Below are experts of layer 4 (counted from 0) of a mixture-of-experts language model. Rows are named router (the router's row for the expert) and show model dimensions 0-159. Each number is 128 + 24 x the weight over its row's rms, rounded and kept within 0 to 255.
After each expert's rows: a language model's description of what the expert responds to; "mostly gets" lists some tokens that are sent to it at least half of the time. This comes from a sample of Wikipedia text that the model never trained on.

# expert 25
router [121 145 157 148 138 116 104 143  97 105 130 110 117 151 155 137  85 153 129 151  64 119  95 144 123 117 154 133 139 116 162 107 129 151  86  97 131 130 162 125 137 116 144  88 102 110 123  71 120 132 162 118 118 108 149 153  82 172 120 128  97 117 124 115 169 131 127 134 122 128  65 101 134 132 149 184 137 126 139 128 130 110 102 125  88 130 139 174 125 106 117 144 138 105 130 134 165 123 159 145 136 115 121 121 158  83 107 128 124 131 127 143 110 140 123 120 127 169 143 146 172 130 166 123 134 186 140 152 119  98  99 176 132 109  97 128  90 145 114 137 122 101 186 128 157 123 142 101  91  98 193 157 101 129 131 109 154 130 137 124]
It responds to: Latinate word stems. Opening stems of Latinate words after articles, such as dep, res, comp, inter, pres, as in dep-artment, meas-ure.
mostly gets: " res", " dep", " com", "vent", " comp", " prov"

# expert 26
router [ 77 120 164 122 142 122 110 124 131 107 122 149 151 137 171 154 116 114 129 124  72 100 130 115 113 108 139 142 172 106 150 116 127 126 115 101 133 150 157  57 125 132 130 127 139 127 126  78 154 135 127 119 109 138 145 149 105 169 152 140 124 162 145 123 189 143 110 106 162 107 141 142 133 141 163 189 109 205 189 166 125 147 148 120 103 114 154 152 110  99  96 107 139 106 142 110 146 117 154 177 119 125 118 136 133  92 125 134 148 127 139 119 120  97 114 106 137 139 124 136 109 156 140 124 124 116 138 110 154 127 142  95 156 103  85 113 100 102 127 144  71  98 145 133 175 159 133  98 141 117 164 152 106 118 126 115 148 132 121 137]
It responds to: Pipes and line-initial tokens. Table pipes in election and medal tables and first tokens after headings or line breaks, e.g. E(dwards), re(ach), All, List.
mostly gets: " re", " E", " All", "Re", " Ele", " Some"

# expert 15
router [ 89 151 139 147 157 136 121 119 152  60 133 153 146 124 146 128 132 190 133 114 111 103 129 140 135  94 161 127 160 114 153  75 121 128 109 110 123 162 142 111 112 147 139 102 111 128 130 118  94 111 127 146  97 121  92 148 106 125 127 129 137 169 134 128 152 114 162 125 122 132  90 120 136 116 153 168 124 111 112 113  96 153 148 163 145 116 105 137 141  99  83 119 102 101 144 111 139  96 133 145 109 100 117 139 129 104 124 167  85 127  94 109 123 141 127  99 151 177 116 166 138 118 150 127 161 154 120 102 150  99 166 155 158 129 124 129  84 119 108 138 132 103 137 136 158 156 165 129  71  94 195 177 102 118 146 105 158 126  90 137]
It responds to: Prepositions after clauses. Prepositions and connectives after a comma or verb, such as under, after, with, on, by, as, along, like, and colons in infobox lines.
mostly gets: " after", " under", " so", " like", " along", " down"

# expert 16
router [ 81 164 111 180 100  91 129 100 144 134 132 125 136 120 168 164 102 146 145 169 122 133 123 131 124 124 131 158 133 126 158 108 143 136  84 125 146 112 116  86 116 127 136 129 127 125  85 111 126 126 156  99 112 115 156 152  74 137 117 141 109 156 106 159 131 111 130 150 146 143 105  93 136 146 151 189 116 141 130 157 156 103 122 160 126 139 134 106 122 137 102  96 138 123 138 119 136  99 143 142 114 116 138 107 129 109  86 153 125 170  92 179 115 131 140  93  98 131 143 170 137 124 124 115 123 147 122 145 133  98 135 195 164 116 137 148  97 149 105 129  88 100 167 125 178 156 134  79  97  93 155 142 108 115 134  65 138 109 112 133]
It responds to: Plural and name endings. Word-final pieces such as -es, -ies, -ines in dis-hes or tra-ins, plus common surnames like Johnson, Williams, Jones.
mostly gets: " Johnson", " Williams", " Jones", " Lee", "ones", " men"

# expert 8
router [ 72 141 134 127 135  91 139 105 107  94 115 128  97 110 128 156 114 162 139 126 147  61 126 148 127 136 159 138 161 123 144  98 111 124 166 101 112 160 158 129 122 156 136 141 144 164 149 118 149  80 164 125 125 141 135 147 134 170 140 120  98 134 138 125 147 144 151 143 105 156 137 117 136  79 145 169 125 152 171 135 121 142 112 137 122 162 135  95 111 129 120 144 140 137 125 120 101 141 129 182  96 111 174 139 167 139  80 168 100 106 114 138 120  88 150 156 115 152 102 149 150 124 114 119 138 142 140 118 157 114 133 167 131 137  91 123  92 117  96 134  66  98  99  99 160 112 157 123 109 100 128 171  84 130 163 108 150 114 152 114]
It responds to: Numbers and commas in tables. Spaces, digits and commas in statistics tables, plus commas after dates, e.g. 10,218, "1913, Reuterswärd", and first letters like Z(vonimir).
mostly gets: " Gall", " Centre", " ,", " Smith", " M", "za"

# expert 30
router [112 126 135 145 104 114  78 146 121 126 131 119 135 110 139 149  67 193 144 138 113 122  91 140 131 123 143 101 142 105 157  76 109 118 134 139  93 131 145 117 153 144 123  95 142 138 144 140 111 106 156 176 114 112 108 137  95 141 129 119 104 161 135 111 142 148 138 130 146 124 125 137 112 101 164 164 147 129 170 164 102 138 153 157  83 140 164 150 142 110 117 156 152  93 132 109 102 134 156 187  89  88 136 134 127 113 130 137 101 136 120 125 133 109 115 115 136 147 102 118 139 106 154  93 141 163 172 104 150 110 146 157 159 135 111 102 121 117 114 119  81  94 126 103 149 182 171  94 110 109 184 159 130 130 165 118 141 104 124 160]
It responds to: Month names and in. Month names after a day number in dates (27 February 2019), the word in or In before time or place, and year digits.
mostly gets: " September", " years", "In", " June", " February", " year"

# expert 7
router [ 97 137 125 167 144 141 122 110 101 103 119 112 104 105 128 164 111 166 138 147 111 100  94 109 100 112 126 175 176 125 146  87 100 146 164  93 117 117 140 147 132 124 160 179 150 174  94 118 116 103 151 135  90 118 131 171 120 134 151 115 117 136 152 165 164 127 120 105 110 121  98 126 121  86 138 137 142 167 153 122 138 168 151 126  87 122 146 127 133 116 115 152 125 118 149 101 143 131 130 132 112 109 133 111 131 118 144 168  94  90  83 117 131 144 127  78 108 174 110 158 109 125 142 103  87 120 124 145 142 141 114 127 132 194 130  88 101 144  81 117 121 112  89 117 113 166 155 107 124  98 139 161 102 111 161  97 149  97 123 121]
It responds to: Coordinating conjunctions. Conjunctions joining clauses or nouns, mostly and, also or, but, than, &, plus some digits inside numbers and tables.
mostly gets: " and", " or", " but", " &", " however", "CC"

# expert 12
router [102 155 135 144 124 142 135 111 116 111  76 150 131 122 139 152 109 157 100 125  97  75  80 139 110 118 105 135 178 110 124  93 121 106 132  96 134 111 174 112 129 122 119  93 123 140 119 119 113 120 127 107  98 144  89 154 139 143 174 131 104 144 139 153 152  95 142 177 108  81 106 155 134 126 107 132 127 156 129 131 121 175 162 179  80 184 141 114  79 124 121 143 138 128 113  84 124 137 123 134  98 110 134 150  92 133 121 130 124 123 134 122 146 113 139 103 127 136 129 119 107 127 153 121 111 136 151 100 167 102 156 176 168 189  91 110 110  97  82 114  92 106 130 108 165 169 149 121 136 112 158 148 138 121 137 113 128 140 136 149]
It responds to: Directions and positions. Direction and position words such as north, south, right, front and last, plus en dashes in season ranges like 1994–95.
mostly gets: " north", " south", " west", " east", " right", " front"

# expert 4
router [121 137 123 143 116 137  85 103 140 119 114 144 165 137 137 142 109 149 146 151  97 124 123 110  99 126  88 161 158  94 114 133 115 141 103 142 131 157 135 103 138 128 138 111 125  99 123 130 129 161 170 109 131 127 125 142 120 178 138  89 103 118 118 132 141 151 123 125 125  98  80  80 135 115 127 178  79 118 144 117 139 127 123 151 129 113 127 188 144 107  98 166 141 112 146 104 146  48 178 138 134  68 146 127 106  94 115 132 104 133 112 144 130 127 145  98 168 100 118 138 119 153 159 108 126 144 131 135 150 127 127 145 131 113 139 129  82 113 112 143 124  75 180 118 142 188 154 113 127 131 157 183 120 104 133 151 173 109 112 108]
It responds to: Biography lead punctuation. Sentence-ending periods, parentheses and heading breaks in article openings about people, plus role nouns like footballer, politician, MF, FW.
mostly gets: " MF", " FW", " footballer", " DF", " politician", "American"

# expert 18
router [ 99 157  92 122 124 110  89 120  99 102 124 116 191 139 141 148 111 137 159 159  76 129  76 112 105 129 114 104 163 105 144 106 100 108 133 136 121 103 108 125 138 126 113 126 151 111 148  81 153 118 157 110 118 127 124 134 103 145 164 114  99 165  98 167 118 164  91 137 123 142 103 133  99 145 180 156 160 158 121 109 143 133 134 102 115 125 159 175 107 125 106 130 143 127  94 132 152 119 163 142 124 126 124 173 124 115 103 148 123 172 105 119 132  78 149 126 148 104 125 138 149 138 109 140 110 150 163 132 175 115 126 135  98 117 117 148 101 141  94  82 114 115 188 104 110 155 122 151 116 130 156 135  83 126 184 110 125 123 152 122]
It responds to: Words, names, years in awards. Middle pieces of long proper names and institution words (Te-lev-isión, Cle-vel-and, Agric-ult-ure) and the digits inside years like 2020 and 2006.
mostly gets: "ñ", "pec", "ternational", " Broad", "BS", "iga"

# expert 22
router [120 161 143 153 156  83 115  74 159 103  99 136 134 120 122 139 130 162 125 122  99 118 120 145 109 129 138 167 162 121 156 101 123 120 163 144 129 161 161 114 142 135 150 114 134 112  90 113 138 100 144 143  97 145 159 116 123 134 153 125 106 109 136 206 125 139  99 121 118  97  84 101 121 111 126 166 116 151 195 130 122 127  87  88 128 131 146 128 119 112 115 111 163 122 140 117 157 117 151 139 122  80 117 123 149  99 118 129  75 130 112 137 143 130 118 101 138 156  82 157 142 107 154 162 155 130 139  94 124 120 147 120 162 129  86 130  84 163 102 104 144  87 125 136 162 151 152 126 101  89 149 154 160 120 110  91 144  87 137 140]
It responds to: Initial f and countries. Word-opening f after the or a, as in f-urniture, f-estival, plus country names (Italy, Spain, Brazil) and quantifiers most, many, few.
mostly gets: " f", " most", " many", " Italy", " Spain", " Mexico"

# expert 20
router [117 139 117 127 142 108 132 104 117  98 127 146 158 106  99 153 115 150 141 103 104 111 131 133 119 129 150 170 181 134 162 107 126 139 130  97  80 102 108 125 112 122 148 145 122 140 163 103 105 129 152 113 126 108 131 159 109 163 171 109 130 135 147 105 178 102  92 141 135 141  86  91 133 117 139 148 127 135 183 104 109 144 124 150 109 180 165  98 103 103  95 131 162 140 161 115 120 131 111 144 128  81 132 144 141 129 115 119 109  99  88 113 115 160 162  77 138 151  87 130 122 143 129 150 121 164 154  82 120 116 121 183 150 177 121  95 126 135  90 128 104  87 147  96 117 141 152  92 144 104 163 155 128 132 118 120 168 150 138 112]
It responds to: Mid-word suffix pieces. Inner and final pieces of ordinary words after a consonant, e.g. helpl-ess, al-ready, by-p-ass, cabin-et, -ing, -ly.
mostly gets: "uit", "ential", "ador", "iment", "ociation", "ready"

# expert 5
router [111 135 112 139 155 111 128 132 135 107 127 149 115 132 159 118 100 163 159 130  87 111 101 124 142 106 142 128 139  96 138 132 115 121 123  87 124 166 167 123 123 118 141 112 127 138 133  69 178 100 176 132 107  95 146 154 120 153 108 138 103 163 155 155 113 116 127 143 131 100 110 145 138 137 149 177  98 152 139 123 150 148 133 122  50 113 126 143 114 122  96 139 114 108 127  94 138  94 126 153 121 121 174 153 154  76 106 119 124 119 130 139 120 114 117 123 122 102 141 140 159 119 145 103 105 154 142 119 120  75 157 122 119  87 132 121 101 138 123 159  52 133 199 139 129 162 147 130 116 108 171 154  98 138 155 119 124 157 164 154]
It responds to: Table-cell word starts. First pieces of capitalized words inside sports and season tables, often after a pipe, e.g. Cap(tain), Cap(acity), T-ul(sa); also his/Her and dem(olished).
mostly gets: " Her", " cap", " dem", " Cap", " Tra", " Ser"

# expert 1
router [104 159 106 179 122 116 120  92 108 124 133 114 160 118 151 156 127 161 129 113  72  95 155  91 113 119 107 164 150 172 145  80 133 127 104  98 120 137 129 107 162 136 100 114 188 111  89 110 129 114 129 124 147 133 132 141 107 118 143 151 133 151 118 169 151 144  92 123 116 134 109  88 135  88 156 187 121 110 143 123 108 115 116 134  95 100 128 114 131 148 116 126 153 124 146 109 174 133 134 153 106 127 153  99 149 146  86 115 116 113  96 159 141 102 121  77 176 130 104 147 173 142 104 148 103 168 144 142 131 112 132 111 153 132  97 109 118 146  88 125 105 114 160 135 134 176 109 109 119 100 143 158 105  98 146 130 124 101 146 165]
It responds to: Name and word fragments. Mid-word pieces and capitalized name starts, especially place and group names like New, United, South, d-ram-atic, plus spaces in tables.
mostly gets: " Black", " Liberal", " African", "reek", "ersey", "mar"

# expert 3
router [ 82 132 113 118 127 117 122 146 132 140 124 147 132 135 142 162 115 174 124 176 154  98 131  82 134 105 122 167 146 128 178  81 138 159 122 108 111 137 140 110 118 128 106  93 154 162 147 102  91  83 132 167 110  94 133 141 130 114 132 179 100 104 110 114 126 136 146 147 141 130  88 123  81 163 132 171 101 133 167 157 112 115 152 126 112 120 137 140 130 119 103 119 128  88 162 126 134 118  89 159 139  74 107 144  89  92 104 117 136  85  78 135 106 133 109 121 152 140 124 141 129 119  92 107 116 142 138  91 142  89 120 164 173 142 138 136 118 130 114 130 120 101 182 147 128 159 161 133 124 135 165 166 100 144 139 140 149 138  99 133]
It responds to: Word-second pieces. Word pieces right after a one- or two-letter start, often after L or W, as in L-us-itania, th-us, l-ove, W-ild-cats, Sy-ria.
mostly gets: "the", " Hol", " Washington", "ittle", "ady", "idge"

# expert 23
router [ 90 151 131 121 122 124 109  93 148  90 117 152 189 116 124 140 134 178 172 152 111 109  94 114 100 135 152 168 158 137 147 102 110 115 160 128  94 122 122 107  96 143 128 153 116 108 138 133 162 132 155 100 107 128 147 140 106 151 146 133 120 159 144 158 171 133  94 170 140 129 112 123 122 110 142 156 119 156 142 105  99 122 124 152  87 143 159  93 152  88  96 137 147 148 150 111 158 103 159 178 116 107 160 135 131 120 115 157 120 143 127 126 118  97 139  63 149 127 116 141 136 127 107 135 108 151 117  96 150 113 153 140 134 144 152  90 107 149 105 104  81 133 132  99 112 147 140  98 105  86 185 144  94 143 116  86 168 146 115 135]
It responds to: Of and adjective endings. The preposition of, with for/to/from/by, and adjective-forming endings like -ate, -ic, -ive, -atory, e.g. appropri-ate, protect-ive.
mostly gets: " of", "retary", "atic", "itive", "atory", "ctor"

# expert 10
router [123 152 138  98 132 127 101  93 145  99 140 155 140 133 136 153  74 164 133 151  79 124 118 128 114 102 122 140 141 134 153 130  94 156  95  81 128 118 135 159 148 171 134 134 161 103 119 104 149 130 147 122 113  98 117 157 115 168 143 105 130 144 141 114 125 145 160 179 142 122 133 133 114 118 141 186 131 160 140 127 144 148 103 169 125 132 130 164 150 131  95 158 129 126 155 124 135 108 127 144 163  61 118 129 151 108  85 164  90 122 125 101 112 119 135  89 133 127  82 144 132  87 129  94 144 170 128 139 153 120 125 146 140  88  63 144 105 114 120 133  84 100 163 115 164 171 127 112 155 126 154 125 100 101 119 121 169 132 138 141]
It responds to: Infobox line structure. Line breaks, dashes and field labels in infobox and taxobox lists, such as Coordinates, Died, Scientific classification, Genus.
mostly gets: " Coordinates", ";\n", "Scientific", " Occup", " Died", " •"

# expert 2
router [128 115 141 139 132 129 125 130 131  76 136 160 109 124 149 141  82 151 134 132  96 102 132 106 108 110 161 135 163 150 118 116 117 140 123  80 154 178 184 112 142 119  83 128 123 146 107  68 131 127 156 123  81 105 144 126  85 148 134 122 122 164 147 125 144 132 142  95 135 107 103 139 139 117 145 199 103 141 141 153 117 145 151 114  55 130 134 134 111 121 117 172 111 145 121  89 103  92 167 128 127  98 110 132 130 121 124 138 145 147 123 119 127 115 119 124 143 104 146 176 124 126 124 127 113 145 139 150 128 105 121 136 158 111 100 124  75 119 110  93 113 113 176 136 177 177 159 130 139 104 175 157  91 132 149 163 129 128 141 138]
It responds to: Personal name starts. Opening pieces of given names and surnames in prose, sports lists and election tables, e.g. John, Har(ry), J-ø-rgensen, Ol(ivia).
mostly gets: " John", " Har", " David", " William", " Ke", " Ab"

# expert 31
router [107 167 153 164 141  95 112  84 167  96 151 110 124 119 136 154 104 164 129 128  92 118 125 120 142 102  88 149 143 135 105  98 117 113 142  97  91 119 151 119 117 141 116 134  81 117 125 100 143 130 168 139  99 130 124 111  96 152 123 112 151 121 172 107 126 150 142 168 106 102  64 135 153 125 134 212 153 168 143 124 106 157 147 149 123 138 137 139 104  95  88 137 116 103 136 115 151 105 133 133 127 100 140 118 113 145 112 129 111 156 103  99 150 125 140  97 154 141 124 134 143 137 114 138 146 136 164 116 165  96 144 182 108 145 125 143 118 109 115 142 106 116 146 112 143 171 170 111 127  98 206 135 147 146 142  98 146 104 128 129]
It responds to: Past-tense verb endings. Past-tense and participle endings like -ed, -ated, -ited, and whole verbs made, used, found, often after was or were.
mostly gets: " made", " used", "ated", "ted", "ited", " found"

# expert 14
router [ 96 131 150 177 122  86 113 127 108  99 140 111 125 159 125 158 108 148 142 172  72 145 139 135 114 161 148 129 134 125 137 109 103 145 101 105 116 156 169 111 162 174  83 114 154 134 105  86 123 116 164 142 107 163 141 114 103 174 150 115 133 125 136 101 176 118 113 109 119 115 113 119  97 125 139 136 121 169 155 137 143  68 109  75  89 126 141 134 141 130 105 137 131 136 135 117 132 122 158 141  87  98 141 139 159 128 102 155 114 109 120 129 152 130 137 114 143 163 130 132 146 152 122 104 139  95 140 117 158  97 135 145 143  95 116 130  89 152  89 147  88  69 175  85 133 135 182 112 126 129 134 140 146 155 133 118 165 127 142 137]
It responds to: Work and entity nouns. Nouns for a creative work or organization after the/a, especially in reviews, e.g. "the album", "the game", film, series, it.
mostly gets: " program", " book", " it", " album", " group", " series"

# expert 9
router [108 142 143 129 133 118 138 125  95 132 134 164 126 126 149 170  94 135 126 123  94  96 139 118 169 106 123 130 197 131 157  91 116 108 171  95 130 128 228  86 116 137 111  97 181 120 137 130 126  98 166 172 123 110 129 142 127 146 116 124 140 134 152 111 131 133 107 137 134 123 144 101 145 106 112 165 107 146 169 123 114 117 153 105 117 108 144 112 123 119 106 133 111 128 151 110 106 111 141 167 116 107 155 142 147 102 132 170 112 102 130 132 103 150 104 124 143 162  91 120 109 129 109 128 156 157 124 130 109  83  83 134 133 120 130 126  88 180 121 166 128 120 191 109 115 151 177 113 150 108 156 137 107 119 146 107 135 134 105 145]
It responds to: Mid-word fragments, reflexives. Word pieces after b or w, like b-ass and emb-ass-y; reflexive and object pronouns (himself, themselves); vote-table number cells.
mostly gets: " Land", " command", " himself", " To", " rec", "'t"

# expert 29
router [126 119 130 120 121 114 133 124 117  84 137 142 161 146 176 149  76 160 133 126 128  86 108 122 139 117 136 116 173 135 130 105 100 130 144 101  98 173 132 162 123 144 132 138 132 139 148 104 115 103 143 143 102 104 132 115 158 135 145 105 109 136 119 166 163 127 131 159 148 124  82 126 137  97  96 179  89 112 165 112 121 147 125 103 105 136 139 133 140 115  79 153 117 169 132 111  86 103 133 153 131  81 134 112 146  95 104 145 106  98 107 141 114 114 118 125 123 140 133 116 151 177 149 109 116 200 121 119 162  92 142 161 125 102 125 110 110 143 114 128 114 134 170  89 110 195 141 120 154 113 167 154 105 112 110 192 137 130 132 149]
It responds to: Scores and foreign name pieces. Hyphens in match scores and records (4-1, 16–7–0), and inner pieces of Slavic or foreign names like Wielk-op-olski, -ski, -ian.
mostly gets: ".S", ".C", "ski", "š", " Jr", "″W"

# expert 17
router [111 172 149 158 116 100 112  88 117 123 101 132 150 130 155 114 140 168 157  99 126 145  86  97 104 143 124 128 184 130 143  52 113 158 122 105  92 136 113 119 154 144 119 111 132  77 107  88 103  97 127  80 132 142 135 149  94 126 141 154  95 159 139 136 133 117 140 140 104 149 144 101 125 105 160 176 137 133 173 126 131 115 159 123 108 100 165 119 116 141 106 121 149 140 126  99 128 105 151 156  70 128 143 127 141 133 121 182 101 137 115 115 104 106 142 150 130 139 127 160 120 136 126  96 147 152 149  99 149 106 119 122 134 116 119 143 126 148  59 132 112 102 164 107 154 126 129  93  84 123 152 157 129 120 170 128 115 120 107 167]
It responds to: Year digits and centuries. Final digits of years and the word century after ordinals, e.g. 201-2, 198-2, "19th century", plus sentence-opening In/I.
mostly gets: " century", "standing", " addition"

# expert 19
router [116 136 157 166 136  99  94 118 168 102 136 116 137 134 178 118 106 144 124 156  78 111 105 135 112 106  84 143 136 122 161 135 112  93 130 134 115 155 149 116 106 134 111 134 143 125 130  91 143 121 154 145  91 131 162 133 130 141 117 135 104 105 146 162 137 178 138 118 127 137 102 106 107 113 112 156 106 163 151 182 115 115 122 155  85 146 173 136 109 105 103 156 130 134 164 111 123  91 157 124 105 123 135 117 122 145 123 104 110 114 147 154 134 103 146  99 123 176 146 106 164 147 126 127 107 160 135 128 124  98 121 111 119  88  78 111  98 154 137 127  90 114 210  96 162 165 150 131 108  85 149 171 107 131 157 117 131 144 161 139]
It responds to: Word-initial consonant clusters. Opening fragments of lowercase words after articles or prepositions, like h, st, r, fl, pro, as in fl-uid, st-aff.
mostly gets: " h", " st", " r", " ar", " pro", " Cl"

# expert 21
router [100 170 117 148 142  91 116 119 111 106 141 170 166 126 116 137 140 154 132 129  80  90  97  90  94 121 127 100 165 141 131 119  92 107 119 104 131 154 145 130 140 127 117 154 137 129 179  93 156  96 139 122 146 125 148 133 126 132 200 111  93 134 121 158 142 126 115 139 116 147  93  95 107 135 144 139 129 172 160 109  99 136 126 133  92 153 150 128 148 126 133 165 117 142 144 126 148 115 154 141 142 107 112  95 145 151 113 150 121 124  83 146 121 134 158 109 124 145 117 122 152 120 125 104  71 142 136 132 172 127  85 182 127  79 113  75 109 143  84  92 102 157 148 112 121 149 137 110 102 116 177 161 115 125 106 123 129  99 164 146]
It responds to: Year digits after 20. Third digits of years after "20" (2016, 2010, 2004), other digits in number tables, and pipes in career-stats tables.
mostly gets: " same", " Christian", " Fin", " consid", " de", "acher"

# expert 27
router [ 95 143 125 136 136 125 137 107 104 102 112 140 106 115 119 153 133 166 131 109 112  83 105 140  93 129 137 162 177 116 156 106 116 110 151  95 109 128 156 101 116 136 135 140 136 165 162 110 150  94 158 130 114 106 124 126 126 154 164 128  91 113 142 142 154 111 156 150 105 160 109  86 116 103 146 175 124 163 155 130  96 156 134 136  93 179 155 101 117 117 128 142 149 139 149 100 163 139 117 166 113 130 134 142 156 122 116 159 111 101 117 127 127 144 184 110 118 128  87 120 151 119 121 149  92 120 129 127 172 117 109 169 138 195 110  79  91 145  84 101 119 108  91  97 118 129 145  86 107 130 130 153 109 130 151  93 169 121 160 134]
It responds to: Clause-ending commas. Commas ending a clause or name before and, which or but ("According to FIBA,"), also ")," and '",' and pipes in tables.
mostly gets: "\",", ",", "),", " what", " such", " expl"

# expert 28
router [145 141 109 118 155  99 132 100 146  92  94 129 150 148 163 150 118 137 134  95  50 101 140 111 139 117 160 148 147  99 147  70  97 143  94 121 122 120 138  98 121 137 105 135 173 111 106 114 131 132 160 120 103 128 139 108  94 161 165 102 147 136 108 137 140 144  88 174 168 107 116 136 111  87 121 161 162 141 146 152 103 110  95 133  74 123 132 163 144 132 106 107 111 122 114 146 143  93 133 137 136  88 159 141 118 160 105 152 123 122 158 128 117 113 122 116 115 126 121 114 124 153 131  91 112 149 131 135 119 111 146 138 140 101 104 108  93 164 133 133 103 100 191 161 134 131 151 120 134 145 176 153 113 103 152 124 139 101 177 176]
It responds to: Infobox measurement fields. Units and values in geographic or technical infobox fields, like UTC in time zones, population, density figures, length, mm.
mostly gets: " UTC", " population", " °", "verage", "abit", " mm"

# expert 13
router [ 90 187 132 157 101 105 148  79 118 107 127 125 158 129 142 167 118 151 140 147 102 116 126 119 114 145 124 128 151  97 135 126 154 126  91 103 101  79 135 145 135 134 123 138 108 138 135 110 123 111 133 124 124 127 117 162  88 141 175 144 117 155 100 158 131 130 133 152  98  87 113 130 149 123  97 161 133 172 135 126 138 130 126 107  77 134 116 100  82 125 106 133 114  93 126 129 175 141 132 154 135  75 170 156 123 156  83 126 100 120  92 106 111 134 152 119 123 146 109 156 132 128 154 118 121 112 116 119 158 110 164 137 164 131 110 109  86 144 103 149 118  90 167 143 112 125 129 140  51 105 161 123 118 158 166 113 155 174 131  98]
It responds to: Digits in references. Digits inside ISBNs, table figures and coordinates, plus some common words like the, was, cover, Episode, This.
mostly gets: " cover", " Episode", " Lemmon", " These"

# expert 6
router [ 91 132 109 131 121 144  96 111 107 123  93 145 132 110 124 173  93 191 134 101 118  44  98 126 117 125 124 144 176 121 157 121 107 143 126 129 106 143 111 144 120 144 121 157  91 104 167 139 107 128 141  96 131 101 135 155 115 122 144 123 103 157 133 151 141 127 107 134 160 156  92 100 142 130 122 147 140 164 154 136 120 173 162 131  99 180 149  97 117  93 110 105 149 142 180 122 131  97 130 137 101 108 132 118 139 105 104 161 100 112  94 108 105 119 132 127 111 140 106 129 108 137 149 132  89 127 148 143 139  74 162 145 162 171 128  76 124 112  85 132 124  84 114 130 124 166 161 124  97 109 141 158 121 146 136 132 160 118 133 153]
It responds to: Preposition in, placenames. The preposition " in" before dates and places, table pipes, and endings of US city names and long words (Angeles, adelphia, Princeton, hierarchically).
mostly gets: " Sing", " Francisco", "adelphia", " Angeles", "urther", "ville"

# expert 11
router [ 81 112 121 135  88 116 133 108 119 143 106 130 133  81 124 175 101 164 105  84 148 106 109 112  98 101 161 142 186 137 136  96 101 124 143  87 145 147 163 109 100 134 109 142 128 125 122  88 147 133 140 149 133 135 116 162 106 142 172  97 127 126 117 147 158 127 134 178 119 122 114  88 160 111 136 169 148 160 153  94 108 155 133 137  90 187 149 100 113 152  98 118 167  97 147  98 138 128 134 131 142 117 126  99 132 138 134 143  98 101 111  82  90 134 152 144 142 165 103 149 115  94 148 143 130 119 137 112 138 117 130 126 149 184 110  83  99 138  73 152  91 108 124 134 156 136 142 100 114 120 157 143 144 117 136 114 137 104 130 129]
It responds to: Plural nouns and relatives. Plural endings and plural nouns such as services, members, gran-ts, st-ars, plus relative and modal words like which, who, would.
mostly gets: " services", " which", " support", " operations", " members", " schools"

# expert 0
router [ 64 133 172 144 140 130 134  74 136  98 108 126 138 154 133 184  93 170 115 108 111 130 130 107 124 120 133 140 144 121 146 126 118 134 114  74 145 132 145 105 123 120 107 132 143 128 105 101  97  96 163 134 121 148 164 166  91 117 129 148 107 170  97 152  96 130  92 129 124 127 115 120 150 121 157 192 122 138 172 115 140 141 139 135 114 105 134 120 118 119  93 108 150 117 122  97 130 124 130 163  91 121 151 159 142  87 133 141  77 159 149 126 128 101 124 134 131 168 127 164 154 117 135 121 141 136 126 109 119 136 150 154 160 115 105 135 115 119  72 155  99  80 155 103 159 149 136 130  94  77 155 155 136 109 166  94 157 159 108 120]
It responds to: Indefinite articles, digits. The articles a, an, A after a space, parenthesis or preposition, plus single digits and capital initials in tables and stat lists ("with a", "(9)", "(NED").
mostly gets: " a", " less", " am", " sup", " A", "/A"

# expert 24
router [111 121 104 157 114 150 143 126 133  75  84 149 112 123 134 167 104 151 133 144 104  99  85 129 125 141 110 126 123 137 127 120 141 124  95  76 142 152 164 100 114 171 141 141 145 134 123 123 160 132 130 133  99 139 118 145 103 118 135 135 100 129 152 148 127 112 124 106 131 184 100  95 141 127 126 157  79 165 171 144 144 120 122 149  91 161 126 143 100 113 103 133 130  73  98 110 108  87 132 161 136  83 138 143  94 110  94 112 147 107 120 150 122 116 150 103 106 152  97 165 195 104 170 150  63 104 110 100 153 119 131 144 175 127 108 104 126 158 129 124 134 113 182 130 120 143 163 111 115 128 137 143 123 147 115 102 148 120 138 108]
It responds to: Pieces after p/c letters. Word pieces following an initial p, c or t, such as p-ine, p-ay and P-ink; also both, either, Saint and periods inside percentages.
mostly gets: " both", " Saint", " et", "sych", " either", "itiz"